Below are experts of layer 5 (counted from 0) of a mixture-of-experts language model. Rows are named gate (a neuron's input weights, with its number), up (a neuron's input weights, with its number), down (a neuron's output weights, with its number) and show model dimensions 0-159. Each number is 500 + 40 x the weight over its row's rms, rounded and kept within 0 to 999. Numbers have three digits each.
Before each expert's rows: "gets" lists some tokens that make up at least twice as much of what it gets as of all text; "raises" lists some tokens whose logits its average output raises strongly, later layers aside. This comes from a sample of Wikipedia text that the model never trained on. Tokens count by the router's weight.

# expert 68
gets: "\n", "\n\n", "=", " (", " =", "\n "
raises: "-", "=", "S", "P", "The", "Ch"
gate4:455515548543525504470504501559506500437420510603494475538511431523438438497488568554483567468478462538537554454521501479474538472467522516521492491491510553583449497483509531510552468547545473476602567469485443476552510573511451475538510501584583505479489457496431498472487501521493531482475494538509549428469454468474454566517551488504533510551456552531496477435497521499513554465486499507498526549437540517500502497443520548494639480547445523431543504555486512457537515498542515
up4:513507439466495514529499465510436466533506466532537485466482531530471531400490452515461539479467485480535498531504475445468454484477464436497475531508445505500519528505462389466449436519462431571466517493558516496468500516472535526467475445478492505437542505518515515544432486532506598523503480433540556542535468481529483470439480489570459504469535487481537509462433456536535507518525582556539514466498370506478533445530459488523417599453467497468474446443499525492494525545511605
down4:533540458473504488449448503496513516498596553487512452525536489490537525501586512503480455488435550574498482564471494499543517453585544536454514526585459431499487503491527552475512498455582551456433436528494587508460515547470533513547483417528555545520426501525551531505438532461499403540489507530532523521513448440437507465520507472515537493551518521528504478526490513505451527492505500476523546503465557474478451565497424499530470498491537387458524475522454509458512475457552418
gate5:469597512486468541400505511510516498523460539546462542539570477489565511441518572558528498572460497453496499498507541513538506492510534476435457477501483471462436501444496484534518472507537441472474438454460477539448475490542538559510534516545489581505522470534374466479482516495423501556488499556487431517443496521520448466492536512495461610442529476462479479444495523444529461506484520457511454582446518492507414482489527467485568487438446499463471469468449534469483514537463554
up5:537571553511459528503539433488432536441586447462510486494556528546468478556539566586507472559469517561559520513569457482480492453516564463467426578462497499492518580559483560494469565518510519465499517528505500546558499491468554510508531502474462488535444436504449536513477495502543496468491482546533498517509577480458516521458476456570588562527434518547531569514533460497496508568419470465563466446496539539519471513499486503474513461471463473488564489522511445420526511463507479
down5:470474498505416529555465468525468550462491528456549499508490476539477550569556485500521492404589563548457510521467481493419490481525569396532498475503490403535524579478497499429471557477476492553538458585519520527527518519446526570539485564578470480465444508576536499430544543504519507458548507483498532488546503522475548531543505499528547468548537479460521443506552527534412541520518466537545439453477492544520498521484453528478516502544450482526487506533567554520495508537536489
gate6:486453540569515450490491475453485497481516458493478456506496502523568490456485535529583485458577474507499530468592426512512519545524499481537548496565480448442519534484409444500476547515511467448518530516532471507507483525496481559517431499510478457494459454484452471561516505485482531407478481537582505473398543532434483544530505500555481574507493523458409559499426538516535432496483462475531582530530458419438514492487505518451475466415453462434498486471508454533451468524534485
up6:529476513560456508559504473558492515513534492467545453454481494465507471535491493562543500474453430503537420469497488534531436490479569463504487566504425533482460476488552527507506533535479601540541465554506556464587515589528410478438510497540500464488494420419448529472498456464540513510452533434468517494424468516488551487454462536480501414468533479520562517431563496419460454517522485509482535495489475506479591482493442509501501575489533499468448527490499491506553482510442566
down6:427455505548551517443531411513438453528535491495500458509476528472522508547471457432507477449480501512504525500551471564484449526565521511561472567494521506491489414519494523486512535466483511453519587495526496494443522541437500527479534497542522505514461579406437476476496417501522504482455533523461469495445447489508421430557540583511592500600489507556527537496459494448598515474519508505449506557534489528479489507524463571523535441459479514508523480485516490599470516446486490
gate7:449482612489460440526541451431499492549499477515482416468523504520506511514499458561537532490465452515456536462496506504503435539520478540458434570577516542571500463516540440483490523486434498452470528518464449436532465570509516550481497558459503464587470512528529549461554504511570534566476523480511553549449606500483543441519404513559531551501484511470490558525506514520425524499555494488544525571480535431460475491519474508459520499486529441497518501480492514525414500513556525
up7:408488534441531502467522546517505513527472506556500537501506500451506515548486529541505561506453537480551474500467473482586525489460504512453526440490549605486549434471486512491509528516514489440535573472502516520515523558542504421499561563454521474431447432428442467581450525569444465481503472558449467530540524495494510503553536439532483479492521533490502595433478500497542477512495438467449413543426549547462481519468529437549529496514512506467542495529499530421474459549517453
down7:526544448453536525568448487526484515537396549551541518518454486446524535507445562438420529434513535572454527477529475499471480512508503491545535565502437508514550489531480435485499570525410506562528418521491542458505490467483475470514489536523530528494498452557501485424499568495494535498420521511510509480493473486478479444514551532486475486532543465443461446414460505480501557535440598524500492548431457482512550548498396487503527494485540463553436466465480522476467455524472534
gate8:447459532430483474385501556492535473473525548538423545554474474533467474452509474488526576447508456487524469545567506508546485470468515535493512498565521482583510489507511529425461477493560498516516511443490520541534478560560511475554454538608514462558534496430456514417512461495476520519488521522486540516512437439516493491553538541457497454494485488497501499492542566541557514485572458394575491509530502453506473461420470514492504423443467499532531496518486550524518488533585531
up8:472454545471509589398479523442449489454501490508456556501479544481498484536456476491417462358469489480570515498519486503479466471456517542459528491553608453498472467490551475535516509449531445518482493536477426466548512490500499536468518537501483607547503475529492502420497500480434517437441473559488511491537497465471464505537453479482510466521477479555502538451432473457567497482520508414524478443491513478510486512440566547478530551510441410498472501523494569500482445480524474
down8:501526469446472471566468517512411472548523495465589519473589506484494518492500562442539466552451584552513521490503501492539539512535486423547549518528495465492503515497440497512577465537522523530572478495456529477484554465544546568476488444506522527493496468527539451504462490523530385452543556480487468527507483474522458449498529442504541479482524588491421453488482478544506447547451570531495466472454446521503520464599529467517553531492519415555419489549524514509476459508461553
gate9:534552508561471506541465576463497586482502514518543505561479496538536498485534517444529464502450536530521428458524469488532561561465545477573433521480452487426444495520493458549487510450514530448477415485543480482451471496531558429454431516499467502560499408552474553518516519426545481519463475467482431482446455493430506479535541575458513471513520506534433516445551501515549532466465490498600477544458515536481537492518464497556510525518448470503451442492425499474534545469435512
up9:482482509542459564513514527576476478515493502512502526487509486537541532492519531474495438537484505553499575433446484428500424539459426508467457492427471447533490421476599530507606499541431540511450452527491522461512471523559544454410468514490483499466491588488497483525481533521502525463546482551529534491552452561531489496524466537516495523496429452567510574540521491550452500551578572550528520473472487556494507525469482542538531519526447482481523484449501490443522484464550603
down9:456555526453430546493526545454538458499478533422495420452537532507489447560585421438509533521473468499478563477566485505551515508461489502510493493451543559509433413424514570495519432456619469529465496497503497489468482496519497450446464473512536472459494516494551468476498448518490400472457505504520519509558472521519504457497506473491483476375469555520443461499550488473534523550468522454586498465421473442555505504496520509520551506474503434478469489517471522480464507497508557
gate10:528446473496534505494480540501533381576540497493488542504553469527492504449501498475523565528429481506564534448444532502535415531543551553544502516521440465488459581514465500516596559556531509518520476522447508522565514523455486524493472449578565513502446500478458487425497542493559517517531504489538532450482443486491549521529533502539497475524546481507466486499477483507546483458507589544463558525480530519521539461540496617535533515557454563451420497523475501517456535453503592
up10:532536429468533459533462503515552523482471526472476508486463504526514512533428521422492490554535555473550533463518577557541487511508493481510524538513491518530585459519453578564533512585518475495501520519419507557476482376502521510454518424470492508477504551533493473486480441496510474448560506500544487500473493462531512473426463430523420450546545449541517406427493473452493541521544490482467454448507485588505584433493496492458531532539549541483481487587480489484532483449506539
down10:464482554525507460508521575484500536464530561443507507480547527554540508528530474480470522408495602503509476528528476544468548473542488458502535553619583442526430499556458493450480548531533470494560500551496465532527548522540501470508506483509523425488502501559489472522447538565476474537498522499510439487500411509479476506505437552454496435442457519485556442555438464437500584442480508524496497449501477454514586504502440545514504447546500511475551505565503473449432491536536497
gate11:495471453450518485553468600453470477505493510462489548430614513523486523518414462480482516519474501454480478446496566438491487494473515535541481487508515490502521494506526511541599497482518472474533509489494480470483482487515501578497514637549563471594516448509405437568532583487533519514491535562530425493477542511470472448539492510503499512531526481515503474498517447533495401566464473382540482534489465521500480522525463492451522410459508478508485491554496470499531459451515514
up11:476485509467454511496466480502462552444411569514463439484563538508520526545484499501538570505512526511531506505535416484547541544505555513611477520504558432504501480576551461509466516512509556505517526603540502520537504564525526488506415485519528565553543483480506513552509468440443535513387517463572510494527546556475475509537423510474458455556504422510517488456539509502533449515499449558554453522469476525537531552519520471449520455448510517510516449521483519596457540517532517
down11:476527473500520470499503494520424568521495557495521553498468474544544468493518522543501541420454442516473494416472460523469504489503482500473602556501554544539487614564460455490489568487598496607522473490493491517467485475519478518504454484497468499467430571532549506431441498543474520498474546468435546470568426519526517524477508497455550465434515479549485471509535500487503573493537571485418551461462470457490493553513442472509507578544548452510492515499492482494459495519586537
gate12:501564552560511485510418563514509562515467494542476481534519386511524507495525520457522508515529558538544537499447527470521448470461499524510436509492466481473457570437528481482602555480497518418519501446570523527484577535553513454491527525515509533548472544480489503518506476527480495427464520492498496473538457528471572584539529575547448482550474491496407437418440517554515480470471484529483567477469509498528497510416446499427551513537426485514553451439482540480497520514522507
up12:479507521569552538455485477490516536588472490487435472470467475529497482572477522449510503471440589483553540526563481526457465489437501502488425545516552446434482557484511599508471469467473452503538570481462527562422500453496467472503518419465469483487475481510476520464479500425548466477510562463540442548443501530567486511486492526494503512505469528529545491436526522442566451439478521515570551505489459527502541449482548467530490521519421515532477526443468542545527585414492455
down12:550476507516470503558524549517459487505497512406503464459515464534457531502482469501524563499513590504513485519531461496522502530505490455519483565531507581647488503541479518549499480578463469523535526477496487461499479496551543510575574505493419486479394500491492502493469550474557575528447506459519498431505473552476441542536449520463440477524430496473549563490422464517565510515525595553469550490500466539522501541528589522493503562522484496521453472483518559553521553468513472
gate13:490527478524536471514508525548516463467604477480447463539502470449543545473532519501556550478574537484519494481530514532495524546501439467559510522506554534451584537510418572532518501466492402448460441489520557520497516504433521546557441517555525509520502498463453499514498514532528481556433518495445438516448524537576479511555499512494530486498458524473486503578503527581504500457499443545454519559477399490525581479491478382553450505498479469489413484494539457534537512533517509
up13:508570521479454501542492535479478482520454447451488479475463479535475515552508540471469408501459442487458482521496508531506491500494520461447573492447471499487507499519501497474518518568516564497437493505498565563483486449506423464526495502446523511515467542489507452563480525478417475440507450486582531493483542566435618461522474487474445556535476537499539453466526478485474411461477459495496477552542663517519473516544520460534507468550486467485578477445557508483529511453517416
down13:471509455484561528567490489454441574511539532477496494464478476546528459534493459441484499508446394539460489529514464555500552486526509470424540526527541454495411557428521555454431506583555535528480478473463448490510518557438561533469544523564483435489460481505500532505492505475509494424524529490453504462433483501468487400579487518549534606558485488555446474532512499473458548486449511502536515437497459476548489448490478452505524518451484503548480477502514498529518535580559479
gate14:483505467494503509474487510438475459555507475507518516507459557502469544540557406519532517517585506486475471553527542526455467505422486499521486418480559480553573460511536532482476503453445470603485504505504432548532540522520468527543578511494514486516555461474482450456518489601557507447530492507545501447566494453574537546484524519476464528453554503517538468593439537582483522505503485535524471487566467489485517515476511459492395529444435524514593560451499442523484488498518528
up14:497531436498448508509468479489540418475528470505465457523424508492523483572419551510464543479497498535494474449555452415460483505546491449451477461519541483426404499526498470501461539576463580518473578494501550516562453548509504475492442516464520505530578502426533469447526531525469475501567536437558507520487508580470558562546465506524447506443518521431444489485499538415521534498490530569526543513485488565530503477490511496540544566585536502536515477517467477510507443467539496
down14:470474485492449567488533412516522522510492476524480485478449492504497574580528467455484498436494494549516440560547473511399478487517520452448503499512563575530542450452408461538518495511516433539458555553564486483509473534518521473520609501523538498420573473474480528498476486486602514474484480503551466524506561501515481521478508516436520523432491451446476509504497523505481472389510488454508507540509455549541502512503475546526511476478611452529528543571485517501471526567552454
gate15:472444486490560411499479501513523607483486518524525538494491434579494472517475468517518524440489531482498513526495398409490480502509514524438476498426420492494483418500540458505503484529493454516500545484503472445508514513457514449456518451553473527491607558513487523520522492470461547534464516547538476531572498465402531496508541551452514505483493463419488559525465500452527460453506539453492530515500534505462471462464391547515549458563474481493578471476442409493467533506552525
up15:506516580464539541558531453542519460547514487519544514452537458521515473483545504426532552526483483539406436444460439499477520471540503484508531436479445520440446508468491522519477563509503505508482489516484547416476525513502591489500530450475454567502471495518524562520532490492545467477544541441479529482453441464459525434572511429523447482422499486396456521451531450458514432457544553583472536482461461419472458514522547479516495449478454481555535539512515560540491540524511478
down15:556514467437488522524476412544547522462512498469498456477499480504507535487533521506468494441444529481431500453474457479541437517466482532494498472459424501529457588518498494589534474586558536483489465568490524551489550474516527470473409504520540544479454521464564564487530491524469510569542554526517553473596499581482513511553539519419490530445495494508489473483549466539545494608502590504442517497430513439437524498433438515495443511527535506530485523486472534528515462540498465
gate16:484440516491516500479488543452487515500483523533441528538443462477485538501500541558583549508429492513491524531518504541496493447526459443488412537517465534519461477460505510474541556483482577418461585524541504500494466476553441562531482542532495520516490451386526431541533496534481527427451469460509527491496493486418502463469529487462538536493460492520533538502429491504532443541620507446459468541471514458448442515529413576488481518530474579434506487520489539500459421539483516
up16:556581538542555528551490477513519532512524497546534494494501480507503491461498509555460505581484503490388458511476500455498427516478560499408479477514498500445479421475475433524542497460474503461466403483452466468455544422422514449546520501463522598461494505524533496520508481514538557476575450538514513513526437511471504437514518521560393570446511510522537519476513515395481529522450489511467493429490569499513497511476498515488517477494530463531433583485506477507457544487422486
down16:523476519487571437502454484398548492492471481468428546478440583447457498481479520447586454457507488511469533511547505517519557486523535439530457443580499503502468570484523490475531515458460443478486507453506460510472489534521501486468537540528498511496547501557479446479551508489524393525447508493523541575539452515506507510552560448491564520518559570469470543537532515557514535480559491499465533516476482576501390502472441579484484540530484512511555487543525541554516522588475558
gate17:498476523523556504488514550543557393489449507524586420557440468536475548496517537446544477497452456515507553559498493487433596477489481541471509471535565474502506512496517518492523475469448460554538551507507493487502468431524519529582483553601496535532511513491495544482440520465432465529487518492430493517493519476529475491531429467413443530516480487474561552464518490579521561503451527437530480462440528508487508448494480463554535526407450534532494519491516467517540503467607476
up17:522476521461502509452534486511535488481542522465489426529500540532566489521551511468411456448460552517520541498444499510557552481516495496492456480479481481552553553539507502412510496439550455443504541444425489536520550563532496556473507548474467480559472510534525526432457464482474497569489520528532532500480543505523505378497466535522564561475465499508442557555527479554567607521585470490548488539474515458505448488554441437445494558521476515539571469502531530461473555511485472
down17:462497464539491440473540554439551480503499594563491449592494606527516508465475555466529478422461543423533473539510471448538532454512418526561531505470558489532493450444527575454547531516498515449429488438487504475477509472559511475417497463516504519493560541435447471469497491436516492432446507461476499457504503480580484447420484454444525517470473461509502481508435539504448493538526450469469505470555511473513493499436536477507537511466520523489467529455501578446510475471495548